Experts of a small language model: vocabulary 32768, 47.7M parameters.
Below are experts of layer 6 (counted from 0) of a mixture-of-experts language model. Rows are named router (the router's row for the expert), gate (a neuron's input weights, with its number), up (a neuron's input weights, with its number), down (a neuron's output weights, with its number) and show model dimensions 0-223. Each number is 128 + 24 x the weight over its row's rms, rounded and kept within 0 to 255. Numbers have three digits each.
After each expert's rows: "mostly gets" lists some tokens that are sent to it at least half of the time. This comes from a sample of Wikipedia text that the model never trained on.

# expert 17
router:097157113121120165117178152117093094164098149117145122154176118172120134117152138120115159154099128096106145133154103123093110107128111083148103132120129127167096103127101083059117185117118153144096130142144147128130153158142145123145120150162123083087082116117122114103105153113161131178164124126097148147135122105160104116121113120173153123121130135107118114111133092099106116140128109145097138094108099194095134141137171131072103136127137105139144126123131132121105133140095080124111123162112110134094105098166109161141108111176101142141134126123169137171168116121089143123094104125118126111137136135108129131134132082113120114170143139113115130135124096108115116065123
gate1:161092135128132136126103122158133134103112145122155157116150100128132169110182160159124167136107082125161120098119116115171136157143124157082160122146106101151142135107150161157127139091153134164143107130129163178087127116186115170134155096143133133138113158156128111144119103115152151110134115103142099085134111186124109101114169153094139091095176144094104117132142156070133137135144144132130094115134099124117162114133139113133165181108095142140084130134120185148134139172148132134143118147124105135107119124135131107139157095137099115153134134150121123162122103161117124129127115148155142099138095127105112078098142169125127159145102130108129158147155169125146117141196
up1:160139134112142128129111106151080131129139072153192151122136098110133128154127111114118138122091100146104119147143125101124120102116115141149129146093154112110141129106102118115142123150143132179112189116113153109107138131078143128113109114116096105127125144138163146116150176116130138108106149140110136132114131116153147132170106122144145129106149129127103071140088162096171123097115086119126111124111122141114097141119132146112124175087123167136179092136121116108126155104089148142112126124076176129122133149141133115097107129140177157116104097190117078094087153139164161185112151105182157114112109126108152130122109126165141121115097123138092157140081147127088117137160
down1:134135099144121120108130117173165144113107128132139146136151144132126136167092082098115142116110178116138134132127121128130168123131149128096091116131115147107135144128116092151090121126136115180082135098141178144139130140124131116139129147120155137132133093093166141124106103171076123123164147152131148151115142150137157102113171137162133101129121130129080150110116084107132164076099176071171106089097081079114138143128123121143126089166143129160159098139078144117128164084119152155111101147118151113093140118143137133134083161122109115156129165118120125095105129166116134163117125149160154112121114114103115096123169134109139112123177184164090103141128112120143151131105
mostly gets: " one", " third", " largest", " former", " second", " no"

# expert 85
router:121164141082124158106205121146085112134110145124111123158124141178122161179156144107079125110108164142108145127140147154136063117120143090105144137088089104181113095143101112099161136142145136152124121152122127162117155138143104128143119134132159104099110139161119155143118130111121131165122130123119130133108138101106117111091085133138138158121150108123104115128155113098132093143149155095108158133113091160125155135170116140100132176175162114137140088119083144140083140117100076105112092119139110135067096080117102159126153117178128134108148104129126127164122118122125127145136116116110170109154160106140132127102120129158102086112151151141164107135123122122121091111132
gate0:145097101090126126121152108116110144146104131139152126166117098139116143167114148176153140146120135097109075132122190115138122175089167151115155134117119154133178129131134113126098127140125126108086154132114182124131121113140097148129085140120122130137130116119135123092126134130111106138130142112159118154158151136139145148165113138139159084121106152159137168161162100134123130149133111067144152180114130113147149182142153129160125100174116137145141152175102129148064102152109117100087153160113145172117109129144117157140134098132137084125136110166102164096124067123129108102169174110095175147114144111139115126112122120136122139164108156134114117151107106127163116170123
up0:080146171157133184118106142143150137118131088093138163123128093147135148147105109135145130104124114144149153134125121175126171102176093113137113105077142116125105084131175150138112118117108127104125148145131124117114102142093131169138133160167133132115123112148133161128125120113084109102152154161151126146119125148103087123101123134139138135110153117145111146102138136153132169101113096099066092109117170108096128151145127119104116101161109106118172169154146131082135146133080143125112144129155163110121129135152135094143093115131073122146113120209156108097138157125122161170108121133129119097135086137115068141121116135122085113092140161102112162137100151155123126133130
down0:140113138139109120129106106145112120123126119158133091121140086138122094138117096127158110167128142136115099157116124138086088138156109138156092143119141161176159120136120117121113109155124157063087115133117139114107101115086123097127124112125140132143138127137152140120152142142103168161114135140158101079119108088097116130086159169092105115164097126107176170122129132183125114122127121167118163121161105092124115124122098126103122167091159121131129157114117111165111149171091109146107150148090118097103186135123121131083152175101130120123136165099149155162099161128168123155138122184154058134121140118144105110111099119111122116147140111112085121162144101109131141123148
mostly gets: " won", " scored", " competed", " winning", " losing", " win"

# expert 9
router:104160125110126133127179165134113094139095138142130145156103144174116161149143109119096128123118131150095147133167150123095145122109131105159119114106140149151095084158111081111148136139133152154093143123132103122095176138128151094083101128144171092131139091135126120104079160144088129145157138098113154137144108121124136115130123139145129117091173104111115132121128121153139123138166092104132106120141073142122175099135157107074151158139173135096156125114172149134118144165137121142115100145122156110129141112160130132144144106142126107125127100112134108170098118091129128127110086111139156121168191105146160081104147101139102106170154172135148126150106106153071119115167
gate4:135157175059105094128116157150152114141076126109070153123122113112074126118128119093102125134166111096158106132120170133125157124138163125089099161134076079127099150157159166125121123129167165107158103153142144089100133122124145144126132150182118111126141129122109110151123130140098143094135128108154135120151103120086110092122107170130150107093155138102084128120105115128132139153119127128146085103097119109111137080102107106102145116143125123083115084134166138119163092133142095138161117112089114148112121154116137114134130107134161147101139127084128133124110126161146170145164107108156181142129136113150116099144108101123120112169157114184114122149104149141150133142144
up4:118087143110101131073127137119112124109120132165104136081102129110109108147117100158113167170120088188165155071101117113148130103148137094146143112147115117145129122083086122120105102099114108134133138119120092090142120105150167148121157121091153181144112150091117145144103107148126153122106123161138134139163109132100111109161119154124143199082149094142143128094152133123101126148114166163175158151116136117106149116128154126055128135120092135118108147134110138113121123171128130099108111097117143146145108148109103137132094113157101118114129167091127111099176114129128112189115140122108102143134124103148107147169177111110126138122157156122141102123097105132114147146145
down4:105160129112120103120133168131136132092167094127134157100110094138149143157160149179097170140166098146130124118157132136119126119142125075118123103098106163138133124098082132111125114083175150110138120124125123149154126113137093130148125118104123160162110148144108102162115185144118172159160134162146163114107109119134133191088150142139097122104107118150148107136110120132115110101101125101113122091123127096152133121195110134170136122157143163115114101128118134121141107098152146171136102137148164135136151136110132102126109126114156131100138178129140151137185108076091148133078128137134163095154131097095115115112147113161123142078160154120096129170161134119160118146138
mostly gets: " water", " business", " human", " engine", " basketball", " music"

# expert 83
router:119127100121125162117135134112117107149081163114166127150128152167098161118149132147105164143129143121102144106133098153077108113144104107162102142100119146200127105143122117127155173151142187148122152147143125119100130154115122096142102118155137110097115099116122184153124143127105136155122114105139160123141104109174100118115124114137199123116130101113135098149124133141128134168144112149109122089132108178128161114133158172070143151114150104128130154114151130099117141153133089107087113158128135135114117119148134137144139125158128118125129119109134110158143121150131142115088096124104152074163163151135190135123143066134102059167132149120122131146113108149142126069146
gate1:152119139111091141123118118093110139160100118103160089122127117188126118131134154110170104137116126099122090116139094119128140145108106135133166160144163114172098112138129118058154181143103141144111153101156151141122130122149126104170127141189067118096073101153167153139155171129139158120158150166140101130126109101179090144122123142147105104107149118120142114138159115122124131075103145101111101099125118134142118150112140105122135142144138121099136115134116123136137109157111159152111131160154077094120093144166123138178137100103117139154135135133137149121137106191074170092111128136140123143121100157106141120130154130126121144148106104135119169129172119107140099082137
up1:140111124142106134119125107126139158145092165147080154100135128164150159130084141159166108147140085145149127125105137155129129155133113145147107154145096122136113134115103153116136126180145179113160110092140135138102125123074142104115081089135103140158154120105151199113160154128151085155133094128140161118080116108124151152128140144086097106092141129162121103169165124103087144124146123158124144159142105125137133133152113170089148137147148125110138108140153175130153106114122100102110104142104160160163141089085113159150130145094136100128126117145135154134155101151102151154094126117161124102152149140113114121174105085152165153170096094135109116117106121136126110160142
down1:141174122100158148101130155180121117111162126204104151126084109084133142111128151121121131106148113156159139128115149144096103124119138123108177103129141129143148147127110104124093109121128117119178118129078101137090148155125151120101121135111115145118140184115121106164101131176078110116136124154137123122119121132113164136086131082128116130121115134141143182170160160145138128149114098121130103155104130153121169167086163148124119136133105134097119154102137159140121139120138101138182103132141137110136177078167138157114079165152108109128141105132178119115150168115167152136143131128139081144088126112151094109129113131131161133159105156142113124129131088161158111127163
mostly gets: " new", " many", " these", " local", " several", " original"

# expert 38
router:125195131128114140124167148174101072165097113143158107128104143134091173127144158104096157154111122164122164103101125138104150130135128109156116140114108118171149119158104110073121121118163127145092110150149115163086151078118127129108131138128136130125128118126154141106111148137127126141113140117123171151118136140125128165080119099112175095121148125147152127075122152153125105123143096147115088135124105132133126117148167122111121109121164092187145097094171162111115132099114075115151141180105120105140098141129116173154121128104128124153153075115134116141138101149114101137124106116138161119135165082103140093108129097150126100114153155134143109169106085149108123140175
gate3:138103082152123137171127122157112134132157133143127119138084096124148136121142127180132114136143174177151132127131145094147143118146168115087098153146137133108178110132135118168134098135102061159152080163122133132109135164110124122110103144137113152101119114097120153159111153091160088111148093108092143102133139117107090139129120086105164110121142127123101134092108146129128121135136167141130151095142118128115124111089158133130171110153156118152173157124103148137118114129112114099134156112116163151120131128095100069129098141139158148107150097094122114124127090100128101128122120140074132099138134080104109101160182147193128123115157161144131143186140089140134147146144
up3:158085152135153107118141081168111112123118113142107115107126126141104146140124156124135144126113115133156175161102119103133160151162130120119134109152111131090129134162055145128140128108136108108107105140133166156147129176151116121126134154132138150136090123157150126085124102121119105155145127123139145105148148121135111134140111099154130165097141126113174118128139149119126128117114131113068150066116135169075094092128123139116100135121091120119174138132181113122114121099119117174097142122172134138091065102171140114163155132135122107147115080108132154100114126169140124098105134174127124104146133165132099141130156159130104183137161091127127108101147125129120147061173
down3:129152157086106123162115143136157116076164106153119104107110091132091133158118115088116132151118109095082128135113113095136131162112156133158145122109148113121132088140169089147135147150136113158145158121119141103165140101137127107137129111147144134107132118151124149140124119173151158146163147111174171130120132143102126162098067161136113145115086157158132117103199115116139129132125117146130136175128114130142135129127138178144150129111118151130139183123108118136167098100147132174103139104140136157113102108138165140153110114120120139105111103155093160062088124153136119138102112123128125088164136157138108049156136131094140085136120131161120137152102112122170094152119
mostly gets: " Animalia", "°E", " (0)", " Arthropoda", " Insecta", " (Gls)"

# expert 80
router:100187103071119165118150101144099147115131127172142158120129127180091151135152148085098123144107127092087133101169134137112057101139102113135156131103116176171120119114152114082155124098119093124107149119159138149172127138131141124122130143169146107116123141109119137120118142118138126125143126143125147080110076128152122162149116126098164123124164125083131142117115116141126117177120135086118102096161109160114131140174175148102115124159106114146135125098116168149066179173109123103136126134121107107155056149136152140158128118147125130144141115140102093133117131115120072087155137125116134125113120108155128134134148141087102101098132136119133113134121120143129118107163
gate0:147156126128135135131162100171134155151097133125105131135133113153124105125129174142134161104077117096111147136112129128124152094127136157115101183137112140127139128118087126104160132100115092113121145114136123139137140150120089102152123142110110150158144102152183141093137092128100150151097108140115100124176114126058085127138160129097110114115162134093131127080110122130110159110155126147096125107123128088137104152093097105121111126143127110113105137153140110114092142112107118104147107124109094108106127107127170118109137074068105102081140109070132111090127182134142115094100123123120096112165118139163081106134166132132122085154101128132103076134152093120171098138115
up0:132108091136138111129157083086155164107133132117150089131111140138139164152134177104139101149160102167131130149124146176134144185119120120130169123133110124115126112151111099097130124085156113115126138103128112135122111180105106135127112100079103097137143129138092119146131121141111164112142121071156100113082111135145122177149131094163173127131127125115145155146125128148168149079146157093109146134105153110129104160118137122103114114090100116113135095123138110191136127127113131133117123128123104117133122115103134106100155156152097137201148133117175109099141148102166135138146118127080176116082164116084113097148108175111122140105146137096089128132117121151115146085127
down0:124107114130129136146099142128124125141127143085124069140126138126126159126118157116111107116152152140148165165153138118135130096113144142080166074120115137111075100051096146094124120130141154131137133152135151125158148156109110140092117145098166103107088173124120091140154156122163165101102139156149111093140134134161155145151123175157110128130101127152126107125124120118130107104170151172122090183101174121137165140140139138140100141160101109150171123105176120137140129128134121088109135158156137164129122109160103135131107151138110112133141165163139133092120093109081157135100138112122120124105114110121159127126112138166160161147141102109092142138116155116106120140208
mostly gets: " –", " would", " can", " —", " may", " will"

# expert 8
router:124168123098169149139140130118108071128121127157158137142174115182110116116128096116103136159103146093122160090111110117101103098144104030164161175109122116152162108127109107071133142131143128142128163120117108138102157085099137099120123129109135140095175140152157124105111119101138150159091127123135134104120113131145117168109069149164146133140153097128107108090138116136143105140152152110105107113122127134086145140155176172107171164130124093101136131097124133129080130141115145142123089128119117114125095118176146154105140123125157145145130128120129120182144123104109102105108120084114124106151122098120157121139152123177159151098149134126110103138126107102124117101134
gate0:105135114119132117134134141121106109089139136100069169098106130102131098152145169107167158110150116168091137133127106184135083121100158148140136140148110066115123155148114162171130153097141125119117125124114175110122102096149170138115163103165128113150106111101114122121115125132144112154109126123125168130140105121116130139145138142168109117119146089120143116159134189119161174205119125124134103135114118146141131148137129111122107148155132163155078093171127127117126111144114147137080142140119154162143130117142153141173145138153153178118147110125141136151095106111182130146128149091167141122150128103134164114111162155167120118090095139138153147097154091138160079125124
up0:145070115101134108121141082111124113121143128133117159124141143126149164120109115131140118114149121065150127146153134066133146159137137119117141121126125078138131167175159112164141139116145107082196104107151119147116110150135173121130129137131146156186133091135133078141160124175109073152067137117134122137124096161109131152107126157164111178120121107139101187097119141154133146139140131114119105112173122114137102160062116125124157127103145122112127146101115144127134129102113146145127128127071112107097117142137100149166165138134134124129109164133084145146122168097113100103142150152137130121178114137165114139117182107141118121107149149143141118144101128103123145153145
down0:153127118122148148153123120093119157131121146147183093100138145116140116139133093139110154141164132118122121139046134101111111161126134146153151136172169154117152079117090143147166083135094129133138127153120122148141185170159145129124132137118076139147134131143142151074120144126130119116136108118123125146080087143098087129165103133134139138125126126108097160120124116121153127125139141138113147163115145097120148155109140124128136168166112174158143088132167162111127140110139108133108134136111146113163118128128084133142105165075128092153068078125134136122155130112085087089133120125099162170169103144191128138157152089121119156106151128114122123096130143120160143134115
mostly gets: " [", " —;", "};", " Ret;", "–4;", " 1R;"

# expert 76
router:110154132090149163098201124140077100137124140124140170131109143132098128142149130100117138133076137100115143082117101140076086146109169084125129146080131142156153114142094093108121150113140120110122112120148122163145126112150159112168117133131130119112152121149144151135144116083074136115112143091161139128127154097178141138135113144097136124089141134093128133109158104118126099159173149139104164116168137131120125111122136146112146120167163127120171127088114135148077160128122127156128101107159146084115087156125148136131124119186116124133188125125131121141100123171157101133131115098132156108126152102084127121149172136134132099162114139116141113176139081120130106101159
gate0:129105100138144104131131109102103124152149099126150109092168113099137121116187145077180125170126122119128144093151104119105142124091143162135122141110151149106163123109106104137111080081130146127179150133100120104107129100102110083138145107094078138165180115134189134144142114129142146186158130148140119161123139127145117109164106117098136126127116145124129087130096147140153109129131193123110138130144137149115136139107139135106118145155152117110124151075099130151086164164142113108144148098138126157117088124145140154089192143138111119098107117122152175119088107064127128135120123134109118113145111167143118147114119107139119119104141095158132134138133094096173155142108
up0:134133119110140100143177180123173135092173128130071152118090130149127118133151080087123116105130101121123125126104110121144124150111145149170155113113169128109097119124135106124126143161167125150142121140120137157153163160122127103165148136131146065125089134138112136144156138093126133136130163160115133120098125104143108114127116122081107140173087149146107107114127111125135151137124101100150147162114178090101111178166150156132123103163160164118107154100151133120083152117142118104133142129144106094147150155125144149158124099113147136084125133089159133157143086144074087156143172098166106150135133098097127114160133132190087135131144132109103125139098113131104139134158
down0:081112155123077150081146114163141124160142129108177148110139139141147155152150102119142132151136133115127134096131136115132063149163124141071171140102136129121160170116157129186190078124122151154169135140154118128140139109157148137097142125138093132115127107147141119161128131117085102165127130108130127119142098113147101146107127113158139124108122134100110141188142132094151148139166129151080109103136125110111091157107130147069133101111140115161132115108126082138123101160116147115104123107143142140123105125133109152166104120113128149125139080137134119092130120131090125123131122129116091099124156148122134134121088181180129109130080092151127087118097180132171130100115
mostly gets: " where", " during", "In", " when", " under", " until"

# expert 26
router:130194134132127166117138159154102106119088155162107174163171151141080149134139100109113122109089124124134159120123165136083107100135112074172148156105117146149141124152093147076116108133137141126077130112121140128099157123129148114109106109108138136106137105143124154104112172131117145194118151152161171132104113161154138117122114132134136101142158138113124126067154128179126126135159115118142092126117132130138143143124163151103105129134165144140158124140167163120096141137105117142120112116107114103111128145138149176123157096137151181103143131090166090106142146101125140161118118054121150105141124091109161104097144131136113096123127158131136095140139097128092106129159
gate3:085139148134147090155119067145137157110118105135125109131130158131093108145180106103168080092125107108130111137143143144103096107090128101140148123167106086090096130129145116173128112145119115158065138102161146153125116129131111156144088139146129086102135163182129103104144130105124149133132105121107156158130107146105118135105123153124105106084151112110115098118129094128116145138129081086137131151135118149112195111122123129135151065086103163099161130122127113127135129183101140096133137148105154130100095115145121097119134097141145133155145133149125093128163129129098137137111138110146125124142117102097145129131129140152129134137134127150135205089159086093130121184126
up3:131070115109103140107112112110108090092103118159130138120113121126131141131130145119116125145120113121133110121137143103137147209096116139117120127129123155099165104100072143145147171118102130109110170102135126109138197141131138137121107127115158156176101154125124142110075081119141137112110136128148119119154110106098171093135142173128135140148126110125144140169102148105137151094093101121096100127091111191138124122171098121173142125142140121120130143135128092130098085076116172081127095101142125111143131163152160134130099160093180147098160133113121124132087147138130110135136098121129143154110143151107114104139151143156094118137108137144152098157083143175143143094156
down3:128109127114182145128153136093126173072121124109113128109096132122160092161116168153122130115123104115136105136124096135149144105110107154179132105128097148078122127076146114114115120128098115103162127104131109091148116109157144154144110163154097155133106178160176099062138153086152126126128119107179122081163099128159141127200181090131112168125110115148166123148128129117138130107137114154103129135107147126118133125137147113130133099112131108118147086074109143151127131136152138141147119141083128134205128151143152105145160151135131133125128118112134126162147120127128098107139104145141119105113144140138139135106061133125116154186165136138127118126133160117129117089110
mostly gets: " (201", " (199", " 2009", " 2017", ")\"", "–198"

# expert 88
router:095165124093114147116165162171116103123116159151130105156119146142102169130148112105091141138141119154104157110147152143103128099127130106143103148092106117130121079161134100131173157153157154160101152127150120133096143141132163115113112120115163109128104105142117113125115143121103105105097155138135161107150104108140133130109139119106143151128172100133114125131093110153103137128163119109149107115129117149135175119141160122070140157174187137096157132078153115126110126179107119140140092134110183105101123116160158129149141128155138131101153140114124097178104147109123145155109092096103174115164142077107126106122167106114128085170146158138144101131083091154092112116155
gate0:148180166129149131139128111153090106163112156104142115111148131124144128107109139115112147114102134170143158154135139102147088097126106115144095185114125109181159146126132094140142142126135127169132128105107102135123119116116123099073103128104106100138149142134157130160114157132105183108097146140141152123063125121167115132141129104090114114122182125167100132164108087117112129141146129116107155123106127140111132149142115066079159129127148126128153149145135137099102150106080136087108139101159084091125185112139163109088141154106127103126151121101109153147124126096109136153150119132081134121138094159157058112149113134108147138077122129125142110129118125119136138142075
up0:163132134107159114115091125110134153124090107137130166114141129143136145164114076124138100137086073073117152155164120143115171143132120096136109132160122147149099103133075132078147143141080119102075127087127143114145096138130153121153100173134078128138165151149115131144140096123141118110138109133164113148112132149123106175075125110109135134136071124126088147146132155144134152148138095126099114108133135052164106149111116128140138125120135146121161143090114111121159109164137092141105142111076158143201116125175138124130112112124098133154160131155160117138136117104112099147105165125115134138134144105122129089133143085122120082100123129119125145158110151119143125127096
down0:135141117128125147151147162125114135127092113113120177137147109123102106130121162162102181117118111138093091104146131147149150152152119076114164160100105110118097114131137108118132128104150136075089169121163138121127130122164168161157119131143140142118119105102154125109141106134157153117108103096159138110126093153163108132117156151107106157084138128110137113142115119121126169162107155120132170113121085185122098100094114081140166110131112120147114145103143072152104140124100118127126119178096111109096112141108142098113109106131137148081144161108090115113129132134129122124120133119113162143126088182164074148083137144127107163165105091116089113129147140125098178093100
mostly gets: " production", " town", " development", " war", " research", " construction"

# expert 29
router:069131137131131117121158139135089119100129177141157157134154174135117112105135083124093136161104105148132139123129163121081105150147132094137119180084126138139118127146147109109147143123151142114066154166166110138146166125132116127127162118135146121101152108147123143144094124128094136128148118100116132120174145125127139140138119144146147110092147115089125148104140121128130117117134142126126131113136133155165164123165158187088158134119158125130108133121142148138099163139090120158095070106161155109094127132160128146136176135132122117156172124118149063144151138096121101128116107091109138099169150146142116133151113118149160090174151205153099164143114126154158104098154
gate2:128122143158120118119170151066095137122097127133139111091127118113146164102140101104166119134129148152146205105136098117143116141136105184135138136086113135116101128115143113089117130100112137134128138129104118118122116102115116130084130137126117151109089174144174112170138145136099157160075111154101092116123120120085128131182151129157117171102142113126108102151077158099131102120088145124106079123142127167095087123187120120148129149154099145131126153112099119132128120079089179134150127087108143117103126142117151128146153091139159151133133094118106155090145091095137140162132162108139137123137110129112168113138114112158165104138143095103127113102107130165152108121122
up2:175136138113099116115141184093167139124111086099123151129098119118098134134098132138116092123116136135150121119091095175121128140107152142097145165167129162115112141134129140151193131145102096138133114126144141108132120086156145088115120137153135123120150133096121147141108144080117136126167117166134094107072122133127130141129139050120124163128140168108111120122123146123096159159134180144161058171144138126132078127084141128132097163089140099120123122161107120117116118104118156145134121169151158141144153098130166130165128116128139124149090112140144133115122068145109123153129167097156139140092133117078150115124138134131136145124147155087129152116115140128123162067141
down2:140155095128143101136110143151121123110104150162133161119108102153162134148146096105148120141098125142102151136139131133126112129154148144142128134126123090152142159109163101071117108134107121118146127095116156108143116159115136108111183135137104076131151130137139109127178136105108121151097159166132139140118115108150124090191099132113133155139123074145123119217092129118140097143143096091137126113153166147142110122128123143139124138095149138137127137088140106132102108080142142140131111078125078147138141098157151122101099158172121156134101086105145131119096138141109124110119108169113088110187116134114092121126146171090104085156089065134150122092156136121131110129114
mostly gets: "ed.", "\".", "ion.", "ies.", "ing.", "ers."

# expert 63
router:101134124076139159135173167138092105096139164172123157160112127154122152097145101112081120142089123154127151116143157153098121103095134077156141120103140127152118118158127088111120139128153146175095123123119130137098136153132134104093115110179142098083114118138106108100088160117130126139114138127174175113132126132144124137110130132114162152110135132102144122102083093151120114123132142131149151155116120165123166135146156127131145163142165144106131157121113155133090131169096116149145112143153153093108118116137149153126113130117105149123160117124154093153115129099132153133135097087142148125150137102142097095090155119151119085163133200150150114186121091167145125097185
gate0:120141089177108146155144120144118124146115125141131112134059180096105186094136123122137110154096146098134116115150121167116145143176151124132132138119115148115101161111100166123075157124143093103112136113157123178125078164121126116120139124107142203088133123112110153156136138163149150085125120175123102062147139147122123135088146141139141129092107136109146108113136108112096127126184164148095114115139149120098107149129097123138138142132133167143090114124127133100123109109126133117138161147127126131115116152142138098176157162097138128092145111132095097124108159114104122127121158113121124123127174178115139166152149142138106135167109126171186117138091123153127149147146
up0:099090096132127130185109148110097119117101130094158140130120165108099094125151114120106072150150107103141131162140129145176084106096138099156134099121145108147149112134143124129124121122126145137167123133121159111142135120161123141130104167117152107138117072146089127156105147097116131116114122185120154177086165107117083115127094152114158141134126133103154155143114128170140104128124164100184141119153122146121165093156125126116143117134160134105119142118078128131159166147123127075103084107136116156136133107164130155152133135118145117119144124123108118142150111120132164136102172155144093118117114145114075145150158130139118140119111185145100108139183121146197153135082
down0:083105134104144135108142104099096131146138143082140129172155149128097141127111148136139143066119141109153122147120162130082096139088152133104128121155177165131134135092070137092172115076134125110119146134141126149119106122102171124149154185135129158120154124116140122145145133121123129117125117174162097151112178127127136147094123155179128093139113175159117100115148127120117121146114140104144151137145117137099132123128141078131118141133110132113141125117091116144158114192125119159142138168118181149146083116153165129175156163113109128103166147144141101095133135148149166136164118143098166141105128132140132124163098140167114142117111097151126119173120134130088141076140
mostly gets: " role", " end", " way", " President", " minister", " edition"

# expert 79
router:124136127082131121122124129129077098117138169162156163122121158131102115123130082096073133156105128135156121108118163112116072145167126095131163131110134087120093124146131110129134124145127105147061119100147123144143141124116103107122138127132153138086134099123144160120104114088107109147120130107125135104148106131144151160125102138161149125129130103093117139105148117110151122110154136088091125066099130108125126140123153175111161144137172122149108153107155179129067146138073108110115091172135138142125128145156124155126143109142136148154119123127142068115162106113095085106106124073106127056126148111141123129131175120144138133106154134112097165136101100123155121096164
gate2:095142175120133112099128120116065101098126117055106117092085087162149149135137122137126128080169091157138130166140118123132119161120118130142153148132136139115132121101103109120119113130116135187122161131113125122118144119171132109184118130159170082127141104096114119116144119078153135160105153122157085084102134096124148088125140108141111161112129133159127109146124130092098110166128112147145126138104124098127117129090118110093153155119122148130129119078112134075124114144108104142133121113097107100138129151145102092110123141151120137131127144147148134102075135106155116117106144121138115058145144082123150096146152140060151194156152126136097124147130138119125117136102
up2:133097122129179138136122125167136133129140161137086144098133135131126095134145124101151134116120078146171125127149151137133120139157094147105134101079139104041153134082152130150155160132135103100127118081153138093135134140124090158134194094133160137114125113120150124198112094075132139104103147100148149129129109126133132146151139098099145133138140161131131132136129133135127133141119132094075108100116114126099128115141118121104088148167142112156118108130093140099135146161127155153099098130099143160183116143152107123120127093139127147144153118093144123109129179121092122167103124115113152078146141133121119105134095093126075149152180105137142156082139124129119087099124
down2:123103133111161140157120122114133168083126157113149120132121110142114097107154162137162169099146103076137102090118114137123143125111134131144136124122105119140117104121124124112121120122115134117095130109101153099126112168146131135067137094150130098127099118147121130131142118143133118100146116134145120128118128138093137150189138144107097134057103134158118144081140126133138156107057147129119125139119200133185135128173133143172121097095125082154132120153136117109169135169120115147125145139095120117098145130090095141111131107083096143114162090143100130147107119122092156094150175153136135121098177118114122133102134110105183098124114116170114135182089140143084142151147
mostly gets: "s.", ".", ").", "\".", "a.", "ed."

# expert 14
router:115173154122108149122157158185104097105096147109136124137116183185093149164149113129106164163124127143108150102137138131123118111153112111133141136155117155141144114182113137103146150160160137115079123108155129118132090165131133092062120127123152118133106092128138150138138156118156124134110142101116129105147122110139142140103101076126159132136152094108136112105119115172112142113197124134147109118122101147144133120180137110085155150166155142124130128125139146160086137145113099131130120174101172129123118119178157151124139140145118134098159099137143134170172115098116152121114082103129122078183146095111140127166141092149134131130144153105105148158095122118097111103149
gate0:154135122163121108139119122180118147129065129182132107155092138129120136133131163135118135137088130132157107146101134118104149134122131148141124137125102129088118150173168150157092125139135145113102113127148159123132108125140096107107136114122142119128142086098152133136104136127123140121112149167114134119117127118131164171125156126125137134132105108135096108079071132148151125094141157141110088145128148150128107083090155115093139137159147146130118113114110168140107069164151096108119115108116142111085101141147181131182128167080150197147154110170121103132115151133134113169135163113092137127125106132116069100127102149113132103067120129188140141118143118157136185117127
up0:148128127094105153126107122094122131156142118143128164106142107138168154144098129169177129089103075110109094115101112095108158133109124143143095150079120130151136137116128121105084129111123157173118123150116096141136123105108150082156124141113131132180130124139136084098107099142119084158130124136133121164115061122120081128174144128147113143111152132130117122132142119116143118141118100082089112137167121131153148100111107166112118171098122126106131096132118089122143129181129129086164172117103155136130123142133128145090116122162120146146106115116160154098156131111141065088191113162148128146110132142092119090162114094102123097090160118152156100119160128152127108120125
down0:107133155116139146131079079102126098145120117124133091137135130113092168125107115079155118119131100131112073145128135157159143128153160141091113113097164121135102112104117130090115161170131050094098116134161143147154138148178170158161136129114153087148122139129127152129113127120130177120091138152135153111168140099122151154132125115140135146134098112137072091131105149114143136106161191102134170111160075100132111103083112104119135149150117087143116146161100140120103121148164145099147126118158128105074090152155123101100121118131091122112131123137140139135083126124094145167107126118118130115108101135124146158118152168119156121172096107144132136106154142138113119146127
mostly gets: " Avenue", " km", " Railway", " miles", " railway", " ft)"

# expert 64
router:125158091085116169120153138129099097152111112127147119123125122164099110156147147103078091127154148140095151110112099113153074104164172124108132136109138100165133138157081126116133142156190131146105124137135167118151131132138148106100140148154167095124114116155126129105114167097131131168116159119138136109136083100158123124100130127127183142077190121089086100114135104151118146166175143104099136131106096163160140089172146120145108174118127131125144111091102129129110127153102119130132116112129117129095107124132101150110147123141087131099143116095130141150131135103111122102070117112182143115170139092092134115116119116136154105114153175118130108130116114132141124082145
gate0:108083110115102149151164084118106138146121140123148127122155143131116142133082131150089123128116148160077123155100130145134075090100108155108131110113128120131144109125107117124131140124111122098172112127123129131134169129143158112119125150116105102124140139130130143104124169136152135117131128137113122167124075104170135131107140153132181174088170160110197131123179126077121149145140156104119120171088123154151105108148160152126119124119154148119151152100095143140129131097143130142142115106171123129114109123105162134131154142153118113128151153104198147149092093114091180076140145158103170123175109108109131113132122151118137118126102148112162175165120122076150134107168
up0:095192136155128107109162155154109114156156147131149128142149112154124134148166157140100110125110135135103148129117114131123125121137111117109105168115134123131131162088143124102136125100138093077117133134087115130167162109068157127091114103127135106123159141165117136106144182152139145121122138190128108140098087105150170147124113134129092172149155133155132157124142116089091155146161118117098180145146123138112123118120111096094149139119074122169105155140120101133117113148111152130097152151104104107149150147068122168139112077105107120105076132089160117138119098131086117138182124120127092113130132103125121087102090138148116167134160143104120155107113127110093132123145
down0:110090126151149096120116111095107078086145153112142145100147127126177154098129138155170139097123148107159112126144133162096146150094124119144124151119122141113156150132149098098152127121116146142122090111106124114135138118160112134135099123157111107137169138145164090170129116147123112160141117123159116165128093127164130105125177107168111126151140130143127146070146115097154116151106147150145155122133094138069129117089093119093155094113145153082105165127143114110132138126167113138138151170140109128172123122121193144107137089130161136143171130139155138128138103084114078148144170135141123173121162121144179153120118085114134130103108104124125174150099109151149139076146
mostly gets: " %", " Votes", " total", " Candidate", " average", " votes"